python train.py --routed_scale=2.5 --balance_bias=false --lr_router=0.000372 --num_attention_heads=3 --head_dim=64 --attn_scale=0.125 --parallel_block=false --warmup_steps=225 --schedule="wsd" --decay_fraction=0.739 --final_lr_fraction=0.0 --max_seq_len=512 --max_steps=5295
Below are experts of layer 4 (counted from 0) of a mixture-of-experts language model. Rows are named router (the router's row for the expert), gate (a neuron's input weights, with its number), up (a neuron's input weights, with its number) and show model dimensions 288-335. Each number is 500 + 50 x the weight over its row's rms, rounded and kept within 0 to 999. Numbers have three digits each.
After each expert's rows: "comes after" lists some tokens at least twice as common just before its tokens as in all text; "gets" lists some tokens that make up at least twice as much of what it gets as of all text. This comes from a sample of Wikipedia text that the model never trained on. Tokens count by the router's weight.

# expert 9
router:528456429536452525455484419512567489476425456630492454483507585431613545468457543456488492488445412444495551532474476454551469512520524434549409
gate1:619440602471459609455483503440565503489529495566486555515531459563356467493512463487490503558488518430467511512512478544578541403449553496564551
up1:452515476533506479550500621597493541442470509493519425466565455485615485488523478533444450466443480456422437443566488552411478591639480580479559
gate2:582439498498533562474484426496485579462537503532605535488567485586526461474470507536473481519400512515502528477567517543490605503507563545539553
up2:513495534481439438501552540555500504509576463502501422441530440549433485448528455609421483562521501450406554477458481530519500559456516518472399
gate3:598519587582490528463516459524542498538526521591541510489554624504504446483478484520562608477475461501456645430420469522571528541505561478526531
up3:456463537555499546589537512551571524498477505451555534525517569499413531447549499497409546604444528542520459483441508527539482508559550508423523
gate4:522482538491434458543535441451499546519499427454559426521519546465463506448478540539489492447503425582544491459451429380557441507449575441484515
up4:589486573476496490422504550478538530472524456517572489516555495428462543471514529509470524537526359502482498457417509478519465528524451423570513
gate5:534465534498519546469518439481518541435551461577423482500489562403491581358527475476368522511502488467495488541566477500614521525384603453576442
up5:394358559491549485549565405450520491523470528531541462491446503468566438492494479551520572469540506438479500567447494552513564420545617521497517
gate6:481534523556455474453528550509517529487518445558465451506516566458483551517377533408406515530443519524433490485564511430523492574504533506509504
up6:426549442487575507484569400519518512449453460541525542453427432501520515434449551452515401482381496451506485536527541462607547567511417480551459
gate7:467466489477495570480500428495409539409461542518417523590501435453550572501556580541507492473566591474572434429573444446429489538516493485533460
up7:555508554484530501496500572547383450445513495543485493533602436441515497536469436495466625544487579461444516478511539593486527437501478476515473
gate8:501482490455552551492436450514540482390491607467448482417420517517553475528483391546463534482371464534466506451434491621506616550577538551461477
up8:477534518418476487476621563510487498503520363509491500599489504500461564404544582501519486478521589535566468458581484483461360503478503416491499
comes after: " |", "20", ":", " (", "19", "-"
gets: " ", " (", " in", "-", "19", " /"

# expert 36
router:506600528591505480570543438478560446531542460490416530556447477535475492458517424567564429621493511495419425463517423487483465427507511458439507
gate1:597498514539509473451537432443502499476543418561442528482483462487450490485466420450510519565546538406487537565493448468480496515467489518538561
up1:457512520452490558512587468462432528514483560544579466567552505480538535567523538570491496477476471549426434482500535555485531465434501495491470
gate2:579480580455530566480490483558472479518470502542503448530428498480479531473532484561534510484487513437414473481451474508518550536512428471471506
up2:500539460507467504529549583456479522475492483392577454427568455524504415488585570537459433464448501560550491541485466539470503522435479484503559
gate3:464491536524429468584566366402607444525492436624486396425442437447496485495489484529507542484658465539486471543500476523564494484572485441554482
up3:497400555469473557495545463489497509452608637503485531502531454414452544430620488465585518453420467478443525500521551497515499482530470504437533
gate4:428512467499538497428427499433485468498534497448437505488428446516556451458634543535546518554515514532463437457544509496467574564474474453397535
up4:455553550506479531532453497505477580546437467514447430503501490586445479420468470564446485505460517486561457460527446494558508580427404515524481
gate5:487377503522585496543445355587517553463481499527444492491448510488528519485414495482494487485505479513493581561436481433476414408550525511507494
up5:539528529510415479444509514535525427572498480550483485430549512456472494474551502476445463441514571475465508457517436593523539448562393586482501
gate6:522596506527409529534402557573485493594521527518486458574591526480487509506527501470509501444511523470451342470562483552492476560458431591427524
up6:598525536569436521494534523494486393604482560408462582555455555536344498408549527518492494498472551478516463521499436373459530483439398537458528
gate7:445497521538483588445460480509531532607568592546477472592483486469562451510494524516533443483468421586556452525450464516590507446434546535537472
up7:502503453456432563533486538513532452442435582494473372481498521542404487535393547460458535416428576469513453441483560467452370500544450455414464
gate8:466492490594510544488519492505516604512451522532468567516447569590531515538403495509515542460456473586487427532586566536446536479448463456488454
up8:559460389519536541522516495481525520497530604445567576430556521498462529489494403513549478485525504566432515528564551472562602458460508540484454
comes after: " the", " in", " of", " at", " on", "|"
gets: " the", " ", " a", "1", " The", " first"

# expert 46
router:514491537494572494610507411423539479519492496416532525496477524486471446574523446478556504464607520532442561484461398520517524400437566539519482
gate1:531481485556517532590408529529551539392507475467419483472450482574577501586485481405542592583478404517479586547490551538461605385461543493592427
up1:526517593520574511492480503547471412574421566552521549491477439441428462613407432515494484478463462576506505549391521441511618538524556546373450
gate2:482454400517512527472402446478462590401478481487484491530435430476540426417465478435534589558487453495456560530564464528512441575484454578501506
up2:470454571373443582478549533466514577536434424495457458510518456497503578478507509519457553497586452605468497534554530528496465476423582423465593
gate3:518564461457469493540465449398480526506499364489468518487529540474494429474446351563488474493498415496493498558416499478496596447495452491543488
up3:498525551516451471534456411452394517509445491574473407473480495566593436538404460414447490405579513547505495482443486364472507460517514460555494
gate4:570457501569463516500523525507486570511450465504481476468454509525571543560452556463451480473459528553457419509492493536588630625562595478510497
up4:489515503553509566453488504480544524548472608544543500572581518443508461574465564508433554458614499499574419486510484531465455549465443520421480
gate5:624440484472531531454442498491526438464491513589533486515521354473434576515520550534555519558519606541552515602638492544544401403497536493447566
up5:441535525444516545497554436546473527529478502556468520607401502501672468443542471459552505491443522454537463415546470544547455514441421498514501
gate6:525520526617507570468540484451416597487448421473401449486506459473523523453505465628492444498540505413456473454444415468408488422543444536559554
up6:441498439405452505461462512443534493545520499631579530610551531490605494446446497500470618483516451458533521533572578549565524559470488561459490
gate7:578556458535472571508544463480537536425485449512474472418445506531606418417473536457477515541518522453504482444516534495448477526518455578546521
up7:430537475434588556476480523505483502526502529460567486460551441417468426575568547492525597505537482439535626451467533505560591509448514513487514
gate8:520445507502542498560575511571504582496470513477548504484470501457459458546465501508512533504530454600539572440532483585509486511504567535603464
up8:502437442525478531510535445466483549496560516493511482590535549548485465557503494423462510521532573511468491504555566574582503479541506564513565
comes after: " |\n", "\n", ".\n\n", ".", "|", "\n\n"
gets: ".", "|", "-", ".\n\n", "==", "\n\n"

# expert 17
router:473564419500483454534495549535554512491436449458478491485521503562513459480482582511513478466468568515639533450503464457570468485537538566456520
gate1:431501485436507503546448445515435468595478527406567556578382477438477501560524516512482496533518474462548366454478418446500491400555393488532491
up1:587459468363582487480433475466511566552491513448543476527511384480490441429575419558511451561495443530597559471530537453481534411545521538444666
gate2:440536442491465502488534492512565508444513478518473547501572464460443533554441403510424542378433587516535492498508382536552446443524465526474516
up2:539415477491527584511557499583544519411525424543540513428561533484444472583492494541563514586517488544408474453575483458577449445516480449438541
gate3:490519463396536502546480546476423582476562554427530389527577502531419487473599398461454457498485491413538546514514400487569502437532488555472552
up3:518512491407430520550435571514474533504566486452485436468582424573457512537526519508456462600533509499503538475514403458586565487557456574460555
gate4:500558481523475534510489544429439560593523578441520426558470527456584400527560531544548471482586550550573439426507463496460518497486456520454551
up4:449417480531582493497489471492452543500475528445546516471495390500552513500475597454478528511521455465573496474582538473520544477550445571439533
gate5:526484562526566506458436428508438451543502489516496503549475501482516417520454514560434540466495525477559540416456554538448548502510454446470476
up5:470495543504546441420486467562465428543507533501494547527423549559562499482478500556507480352482578470660584534601524519360494591542365525442539
gate6:478565523575405593431475554469472458477518588550492512476549434430481457533468511495442505489518446515505439499517479543584508524442527474545456
up6:464454519516509520561509427453522444480515483528504467468495532574477525557528549604498450518497531460515522535445496551494516460465536446524544
gate7:557470522488471474533513532442580551476460380554527489545529537541450475524501475451510566499507546546399531452433456482431530505467422546604443
up7:500461503454487525392396506471480380505588536487401383427565513473544431564623485471485507588501425397503467462461584522440524459514511393452569
gate8:513474464458534513439426403492518505498496596480517479444541561480543453491529461382445477508538469478527518512517514495444477427466521563471484
up8:423459489500452537464486495424449458516494443442499404511473442443458490523468482507527553462466547379486599597513585411505521405491464474606508
comes after: " ", "–", " \"", " on", "/", " +"
gets: "20", "19", "2", "–", "3", " K"

# expert 25
router:448568578471462564417529593547488504474531479486449562474427497455466505570484521547528472533536461491547452502527476527471464476377485489504488
gate1:559483405516588506402445431582467496597553477509421394490511454574562519469461515493498471551479552401584545455491536605468489490456514486409468
up1:484517506468577446501491519519441544531494430506502493451491507491497492530474519499474461511470454413523487504453522527419431398479492493508448
gate2:462469475429527498485514493563407465409426465496456517422449453430480514476511488559462511542490509421503496447522435473435405522528502503561482
up2:468527559555499510510463529541358474507504429455452489453433524446441454472498435558457594556508552441485483484532443438412468573507489492607457
gate3:511501479519470538493573470505514612542606499480493498502451440493520480466427525499455479475591488443624487431515485545457460474505532489482567
up3:483504432474509584429502482425519543545604448536489473589486420463447492540462501537476482489614519414550422522510508503420564478463541476447464
gate4:519585499486469572483441389506403468525553484503528489449487439442546552475506545458514476566461588496572530451529464501462515527477471458483382
up4:488535497502467537454574479540505532503481489499509466613482588510467445527477476449556485485539504482595372400491488500505492444417479415510523
gate5:585581416532465500483426565502515526573440557524482487544384470513447486587517500352616372538521538504479466373643540530523488457477442554560550
up5:510562556584503594489484465475599445572454546490407526532516549421638575533454479404519556550464511486578410484496456481499528557566484448513550
gate6:504540545450560534481395464507476519474558591451535442473516478467441505546528485416525478513511489463529522551577452518486543442454416395553504
up6:403429514436556453540490444449553453504515467549465521521514467523601462474476468573498516493533514500353555600463532512473431546435609613610411
gate7:472511527517382455476556517572415599609512495459410611461434422459494433435514518507473540485501512536561521474552469564487514465509571582563456
up7:525555506541431499501495435501466590470552492519407467516497488565484516480569509455476538544532553522530525477543523578473494400573440508518585
gate8:462529503553586476465487510544450520412597436555520438537533525482547539561404451433416584513480417566561466447537494434532536518405523460511430
up8:534547463449509416520455477547471395523456504550491428557502470513474485564401490415497531494494423364495587510592488503434521504462464521510467
comes after: " |", "\n", " to", " |\n", ")", "\""
gets: " |", " to", " ", "-", "|", " of"

# expert 35
router:558452504506501412523412594551517515523539451521399396508474455526514490488507489566456532399518491521543442463499547510473581568474449491419507
gate0:549434500519319444552458492426458496528540550493481553483553466458436448533461481500561441560455490489482506595525477478514576472477558497580494
up0:485559436402567531482536579451453502524548429466556508515511533615412484613570513506453439456599609508537467457513438441467394494541465532521520
gate1:500495478511514506535481403525437595528479460489477463460620543515497545517494429504430539402496512521449442517497492515501530458547494575487532
up1:579548465570478476497491409560428582533415419525423504502658422512451483497450489501438506420495508558512459440539529514515572583521377478461496
gate2:467542534486472477477429510435488424425501511552501568471468542467455445471492490529492485437477454468525384438501510461447509469426473485479446
up2:445585468468505414489450584531483462491481487512457463465508421407387467471490524382550486434493546505581449383483521414493499505409541526421527
gate3:607495444590465523430541444522573473437562407541489503413462482472602516526409516473459543512485508618524439550482520566532455505534480408458484
up3:528541534596632465628515420498363510543494559489561614506558590575430493411590461586457514529510515486459496468499412469593503614576549530538494
gate4:528419507558567514514489489596453576391474521532468480539501458487517518486447378517457519556416458472523508439512489476489520517555567582451468
up4:391472565504567574547419451506500591391416499516499430565554482604525489526461458460573497496430563454416528547527576494491541453500486446548564
gate5:591433529503537539484551472544428435488482451568535485514529437523433463587508503521419512450520493528430481528499408524491506460463508572520504
up5:359466450460512599419453459507474491480546460474488511417546471516601474483521432540474479475484412547437517539489491505475444491541482588517508
gate6:525534409480466514498545512453512508609551575518434577590445466539428441505469544441601517516544496421532567453432571542470529543472442460570509
up6:504438549540542513510514407488550487517506511525381474617421525476365499547528565546511626562530495462589459511435528546541415509482517452458484
gate7:557526527615440520501432535422549552456601477553453493508531520477375470561501451482505442533506537500504522490473477510436550442607464515472486
up7:511422524454500497526536506556487467585432442467525455432547554469487555419484458534453499468470423498497524555487457464540393482536475392449467
comes after: " ", " was", " is", " were", " (", " be"
gets: "19", "20", " was", " is", "18", " were"

# expert 15
router:487540549518451488546454571506629464490433452504476459555456538534486530417512556533565475435468562485521511448443516435490405537457568387521500
gate1:569560594560437531459491535546432505491516563564505602526524419538483468489519525539469413540438470553515475460514514390525498469462457486463512
up1:553522594558522474612485428525450401460459498469456516446424413569394450461516566605518428496347457490440565430445469514504457468438571569495432
gate2:532467542511506570494490521490501557504543560454447457586411479524523444612525483350484533533527437510571512513438398518547560504493468490563492
up2:504484544502569483544579434558501490570531471466596566457520484487430537447503442573572508560442515482570567490569610535562452497570454481502510
gate3:451443599601443598492498489482593407535543549516475476473530482481423489473480556543495528560515440558505509480451548480549468528447509557443567
up3:546519459440563425520525523537480514566527535470489483529424501546524499506506462407460471463555453442499539570575453499546517518530461450592475
gate4:545494495410570434492493529611497484510523587426500492517431471433478465455582487500500482449462508507511514504548458466506442559591449493500362
up4:507466539491501459516447455445507501544429499570501439505443447547596503472478535521394539501455487587443542530525531453504542515436510511463501
gate5:545422614534496570472478463509510434390538546501486469485493539511416502490506492433418434574569493559439575512562457466454473454464556510632548
up5:450465492562551539526520405522419488487498465540560573527517506463477516511473528451477443532572460481444401465492466514445485493473570492584458
gate6:570496518456516504552514507523507514577549524437519451491600551424490483483536500473382526493539540500462473469542382442529558551498492464520526
up6:513524496505389574503472480431451508509526478518517445470560453537447458501531466526480480443550482554514509493494521565487463494573398525485578
gate7:478563554430460491440403473482536624558472486528583453494567533483546402530524387420492578484465492449503592451533594451510473393442554528534478
up7:481533506516477513557541557499490518534571465474457506639434659443444513458594494499564531564576551500559485509447550485488531544512407473495483
gate8:596496433454494586488504513465568474522573479534496521498491591445394574511404462421497525561369418653447509462484510388435512587464440422504605
up8:426486486500512538458564505452475455519405492509545387412523435511594457553484458498472531543560485404433573561550495550511478491509594486503409
comes after: " ", " |", " a", "'s", " –", " October"
gets: " ", "1", "0", "2", "10", "5"

# expert 2
router:491627477543482464498495497557656533520431476441516533405543544410499451459551408527560455517523460429441513436455559489527476560467426389509480
gate1:602568610488461555474412471449441495569598528461463426446505493474552426568449453476493547569552345490437459424471436446489524468444549492438565
up1:474482479486527523493472453502483435467546419504466523522412463517364486529497525503508422558564468488539449527473576427556500516584357493454496
gate2:494488490585480630492499545547561549486509513619511547451482498455477434547366577457469502509515494500488544613494456599549589531477490401476439
up2:502542510512487479531518547546512526488478554557502492402530452551514382448404479474559499482600519465378521502443437529589569515438490457550414
gate3:577549555523440540456514430461529502545377584490464462614547518476527551461514437488473557493532630472524443462466452430414538488416572389505528
up3:629457392467501517550428548439534489471571494434504547466439535495458442518538491533551459444499518462527509516511511501577589525500479496488436
gate4:539469532461417478497518492458539548540426467522572480537519482464564514388493430492495527512572394564512561510503548548499534492471518516479486
up4:458500500510554546441598478506510423545586519628425491555486510484431518574508589569459501569515518486592523447443440525547424533508470523498537
gate5:542486423486494479543573480503499576500468503501487593596581490463425486551552480477424420466531529540555445548502519469570546539499510517640511
up5:471422493471537451478549462561475486545535430564544557446529555547480495480480527483445485471526434497517512407453560531538525555465594483471431
gate6:498544437563592449439502545491448532513547492423498496548502521489541513469508539545488494548528544468524612498600474519585552605476496534463510
up6:469524634457442528522525492570527508436431479549568597553538453582462447458541471551470434465446432564424491464469611497474538433432551553450426
gate7:522552633460521598499460469494503508468518520471529447495463554530513482449586574471497542538441513443457466446477468440416482460431423548469537
up7:492476371498480470489564534451465491514515508548481485480544493509472522506395471568465557466501514527564544507518549538592508555535577398487486
gate8:604528421397480546479443537412494519462526493417453487416493491412480520536418453409505508492424487458486549553645471546470439551542488435565487
up8:541455477505475602473457534537507522486470470451482598507508477508486452526489528529527432612549391450467504442522571532477578580474463464451567
comes after: " ", " was", " is", " were", " are", " had"
gets: ")", " \"", "\"", "3", "2", "4"

# expert 32
router:516406501458557556529550434537465510420467564550467483526502513525496508448506526620588579481452545427446520504522401412578428488488516456412430
gate1:578502452519554498472448515501493499559610524496537493608517472496615493589470465508588545426508469464474447389568471518562526502503470580456427
up1:589515520466495487490457561497531559442507543459536491463566431567518458528504515474522568488502448490394509500498449500520513476443453533472453
gate2:565486516594513546583564492512559361525384508468466418531470543558456487517432552562557458553464425430473503489428469505535525447373564399406541
up2:598568423523514619516480458423535490559617560544445489514470423454403500539466553444499526458397505589493530376511531522482457519468489503505573
gate3:484338515487565483444489413453450479548510472497490499450452563473540416544512493599502492533547384468491537528472492428520589493469537451465479
up3:547526551453564452505497502426568439497458488503658574558518473479467479586477492563487631535491619474447528608512487535448472435503460477504410
gate4:414515522589493531485501510477591469593477538517578465447437526492499456503405522392485544537426517473463490464546491495513513438492483510541502
up4:448461537555473539509545440482585492524499540556540462461519491556559475523455519486467571448449438467497451482518476542577468505495472535490450
gate5:489550487450520499513489470450468479509554498500423370546579516506527417494550430495379580549478454512545400440508445450421479531582417431530499
up5:570436530446466518513527540522464525628430476518553569551576524534539628508454493475462430377455503511524576542500574501498470439433491530542530
gate6:466442559495520489467518570563572491479527501576478542446536573438528443499489395542419415532609436566496446489493486519536434493491479473491455
up6:456553485457526544513487529551535528423487606537466508421513505479479535514488606461464514474451571512520472415557567616443427525421518506530540
gate7:428508464472528490534442437454564487412537495520528494424521495442575411511525502483521557572491551502461531572452532566556527569489657487494513
up7:466508455415450483485502469432464399498488579549488461515522500465452588541526500533528459553461555546480505561541529494425428507490413507450510
gate8:533553424460455593459462454521514666452476593553518432524539529525524583421538460511541523523465505469504548458482511517544467433480584529465552
up8:462450512468477526489497519435482445586501496398494511530615506459468490573544532454456520481504508542531449619361540491475451500506417446599595
comes after: " ", " in", "1", " (", "2", "3"
gets: " ", ",", "19", "-", "–", "20"

# expert 39
router:539524526500501556481498435448488522472576472530450535487584425503520559517561464460439407565540503440495401412483463479459500541543517462463446
gate1:423499526506457472350438569542506512536476517508461516502465530417530551495495523504517494536421461415509507475531442524424504501565519424366502
up1:506459475465501569561471439510551524459511448542457488496451458551518533463529583512424527513440543550476476594482438546490507548465570510592418
gate2:526471605607503537483492398431460577479515512544398481552501420483482513563500437419514388526525538463578487427548433469476515491510577467523522
up2:449521498549487489524491608618470508494438448576446434433536519436537534486474492537420493424442465523480448506508377499467486580499515434440503
gate3:482445577520506508429573452459388510443507397408404551389533539485569475512555514462518531543530471415488521534463540548539588442550432534464533
up3:503425497533503495446471499492499549473521375536530448422452463462585532575428517474535457495516506521415423532442477556472515457455569501467483
gate4:495474436525470435471498514515584413515511433578479499560549466518454530461557481572529437487528613526516464478546510466571432591478495548503463
up4:547474488566427468509521478494534518575483481554526518468498471532546596513473506491498527540495435526495515406540348519496486462474582509488470
gate5:470532504551550524544511558557457540548512509486541477537518534498446553485501456385414412535470498447430351488543494581526520450467473477527513
up5:451474491547492546540601469562414476489602505519579422501464461455477510453516613417451479482529537540520566473575454402477505520545562580521547
gate6:557594453483506507466428516406456560464476457523464393521491486410479522545482482420581513540552472461491488444472482509471504480462436539447486
up6:446502461508452536559495522511436488556455522480563493447476525488532401473456522555472483468487538538497541532459497511489477485481569410505486
gate7:511480490524540521515527542472432565481349480485490480494455409424468451623416466448505515537513492491523527419596487460447501408507534519513528
up7:479538441454473516483479509483413427449467536495558537563483492564456423508559539416416535571631472412544488475562407523472486524585422529535538
gate8:520511489429472473516423514536427570564484468499520470493389431466441591466582556414522473513536551417510514396516598448446616491484437531562531
up8:467497478482541397511564484525481521450416506490554573370548485459660518393488504412554440483489497480546539538543520596490479516445515569557442
comes after: " |", " of", " in", ";", " for", " with"
gets: " the", " a", " The", "The", " his", " W"

# expert 5
router:513541540508454507549462477496543493447488480431417494521474540544443566454536499518558496430426561467463425468451506467467437478539436561498544
gate1:497467666490500422525435476488481573586538435485596573487552506483500443457516446515475520461493503510505458450573498542485550518502565536531497
up1:483544535443534439501508458541490456509506517533500507409499471486552467391408449539496480482516559485448487345538529510477436485510527604491470
gate2:486428521481504460446487472410563487496483525476386481487530426562437501587489497472536593502535546427510489481492429465517515509368511421499515
up2:522491411430492527472490640537515499538514477569486525454435520534491503563501516353491466476436502434527377431494520511492520452597445548538552
gate3:550462449523519547552513498520441625588403549472497452478427449493436544530466562453494552498470600444521538505480450427505562482488485512476489
up3:470468509542505515482586577583410530528499462495564538479611464502419481433500450487454494496572541609533593545521568529506576406505542541453485
gate4:443452471528473468409461526488574469555549521483507491499523438564534498558551457377516586452547463537469519490472500468477511547471508408478518
up4:422470568515571422545426406505589531408548555516498479468431539533579576508552611494604658486451481524538463504405471534546465452462529500444476
gate5:483484513542550516517435572466463568484440500414620436458417499507555453457494519502497536518485543533524542595594481500546491574477506446591480
up5:547495490515466508496566477528417498504516502555441508553646498449435518491474397460369475487552460444489498491484485491526553512526533548532525
gate6:502396443487526509568550498483538540510506523541510516586500472435482488391449503441465487527531536497498451462431500391426455412569469516462543
up6:528484509533586518514422561482528473472563582455481408555519436515460436511597484524501510429477512469437440457461440510545540496565507498478494
gate7:586463581609480546502439507416447482489448608468488466512510322447531519482429595480561495500472422572514460458603555569520477553543489482512471
up7:601521565507542522550530519508579497449591507431546459454525454610456513478503495552523433530515462527513552510598503552433480570471490562557526
gate8:466531470469578464527457487509532422422491613518471576501436443522431523514483527494518452464416563441458545539500503561494475491553506647520509
up8:502529525532384550482442463462470512610567520502504499489491532430546459513506526486504533518494475438433486602455484518564514519494413385575439
comes after: " ", " (", " |", " \"", "|", "–"
gets: " ", "19", "20", "3", "18", "2"

# expert 47
router:487513476461589485548489550469527536537536575509477527541513416542473497491455465495467529562518600514498557566541478394483516509523523502499512
gate1:446450609459476528387523439479483485564570504557368483572525523446541444477525440477548522458524444511491526498563500479426464532530451525514528
up1:458541344380597532499490510515545424476453613493560552469524506465493572585522563459565490528528483549525488505443456462513452512517550557533614
gate2:454496451381495461470473535433446458561560483523453501577454472478504560487509441525577450485480507491544385497505448437440422590506474530403451
up2:601496482580477458558555457602494553490433427524549572452450529451485533539504593574537467509542522500477486394535514463544584485475552492497481
gate3:434498559494523479477416505501484505514479494537517549534408474524451525512559573494507567559484376433454532502430603438420518544453466546444502
up3:464547410442483455514496482539467508487450422479458531425485493445524490485488466514645510441430597573432470445413487488508510465507495556497524
gate4:502415526512497534450502456479514521524560451537438511519531508501587433462429396570484531505490552493492577545559495495488449390541516501581450
up4:548518513511566535522474535560428544446484466531534550563444517500541435484479467520574529477508537469507504550550479537564505349529443523529527
gate5:474528544466504532462536592443486526409406454595564513410547579512499499548569448532480525435525541474513520452434511480481452564532380510475491
up5:518455380499505512567491457449474494520493574475528547545463601483433425549533499476477448565586523486515497520529477542526489562517501498471547
gate6:473504521455551554605565557551459533426485538439485523399444459484462441513525462534654534510552450392559516450527516557514378471456479485438456
up6:470534516429503450424598459517476605471472428525436350600569350554500577512598550548486486440515538558477566407473476505450450555564473530489406
gate7:567434531490492444474487506439442529507568485501481503489522536472549397449499377525562453433545461420525563447585478438536509443495557523542549
up7:472555464432552490483498562486549534468503459470548542557448363570407498417472500487531486448506503434579533538484514492502429538573384487484524
gate8:613600442505483416566430429358466555528478509519452415447451470463465501562510413468521468500402533495511515520442412555550526524462578523497549
up8:521470515556435510515505451491393486474508497434556473564476516485493477477523591488385496458541461462455503459555394460523563664496529414446486
comes after: " of", ".", " in", " for", " as", " with"
gets: " the", " a", "'s", " his", " The", "'"

# expert 31
router:489499477482389421501545462488426527564438572558504447476509495538476561438522579572505498439503583464494502444562366552488417441509455445531505
gate1:538545478439511449575509631487509439527418596455451484500478579521497545607593477521514386512428487454508461404582481499515459581554421473492525
up1:474470486515430488572454461523388568532432496511420488569525533530569503538503558521539413476526566538582532513481499497640458411406485538523517
gate2:460492529547555452486492442590397561491515509524522541541473450359436462476521465497489552474519422589492548442512466418515518522544538518492520
up2:453489481464485475447523372513394547423494558577483494582463429488488556441478537500558499496526493510496518475476430458511380456508489411458566
gate3:520466481458508584533475555569389490606496629505544439565450501558526544499464532505537407548465471407526449556516422514443462428524529535520530
up3:487508477430509433406448419532567417535523500470516606430384550476489515547374471480541530519422422587398566468592476433427462504464542421517493
gate4:530509467621459533573478595514474634555514562431521520508426503419445467512433542369472516475538511533553469475505444562581550494438492471488527
up4:387524522512457578499518433537489553502493562540443537448532540570622567501591580410596479495463458480459448467569499540520479423449493445549536
gate5:504587476441477465469498528500550449468434566531511528537518502583491448506482581433534562534538450483443590516507512574532511464385499482446502
up5:542545444421409542522462528393462518468600449415498525525493456532460567498534494564480468427392493577503535488474430440458514429461489497516485
gate6:537445564498529546510365517407525497549525539356531500493484531515484453485507528537541468506402553481460560560489590590512554433496525484486456
up6:546515400477469449492514505502491547469475624522435479407639447533513487543490620438443468472405626435502494505552536554536457457525498440422534
gate7:426462573505522458425486533563536526467552502503403494435570521587586474526508419469474626465554552446505485586487557462491555569496489535529525
up7:552577521506526538537526464517402474534493382488483573471561455459409558578578558543516437488565518471492528473550482464437495488497473575502489
gate8:513468522457413576454450523583528470439527549489556439490475530412501491492526452554408526485457595530470491502563569517610496451466412419526534
up8:458635524402521498511466459504431552484502492456498470453508419511602441608634466630527490495566520514553392508476470421402455505504467608532509
comes after: "\n", " |\n", "-", "|", ".", ".\n\n"
gets: "-", " |\n", "|", "\n", ".\n\n", "\n\n"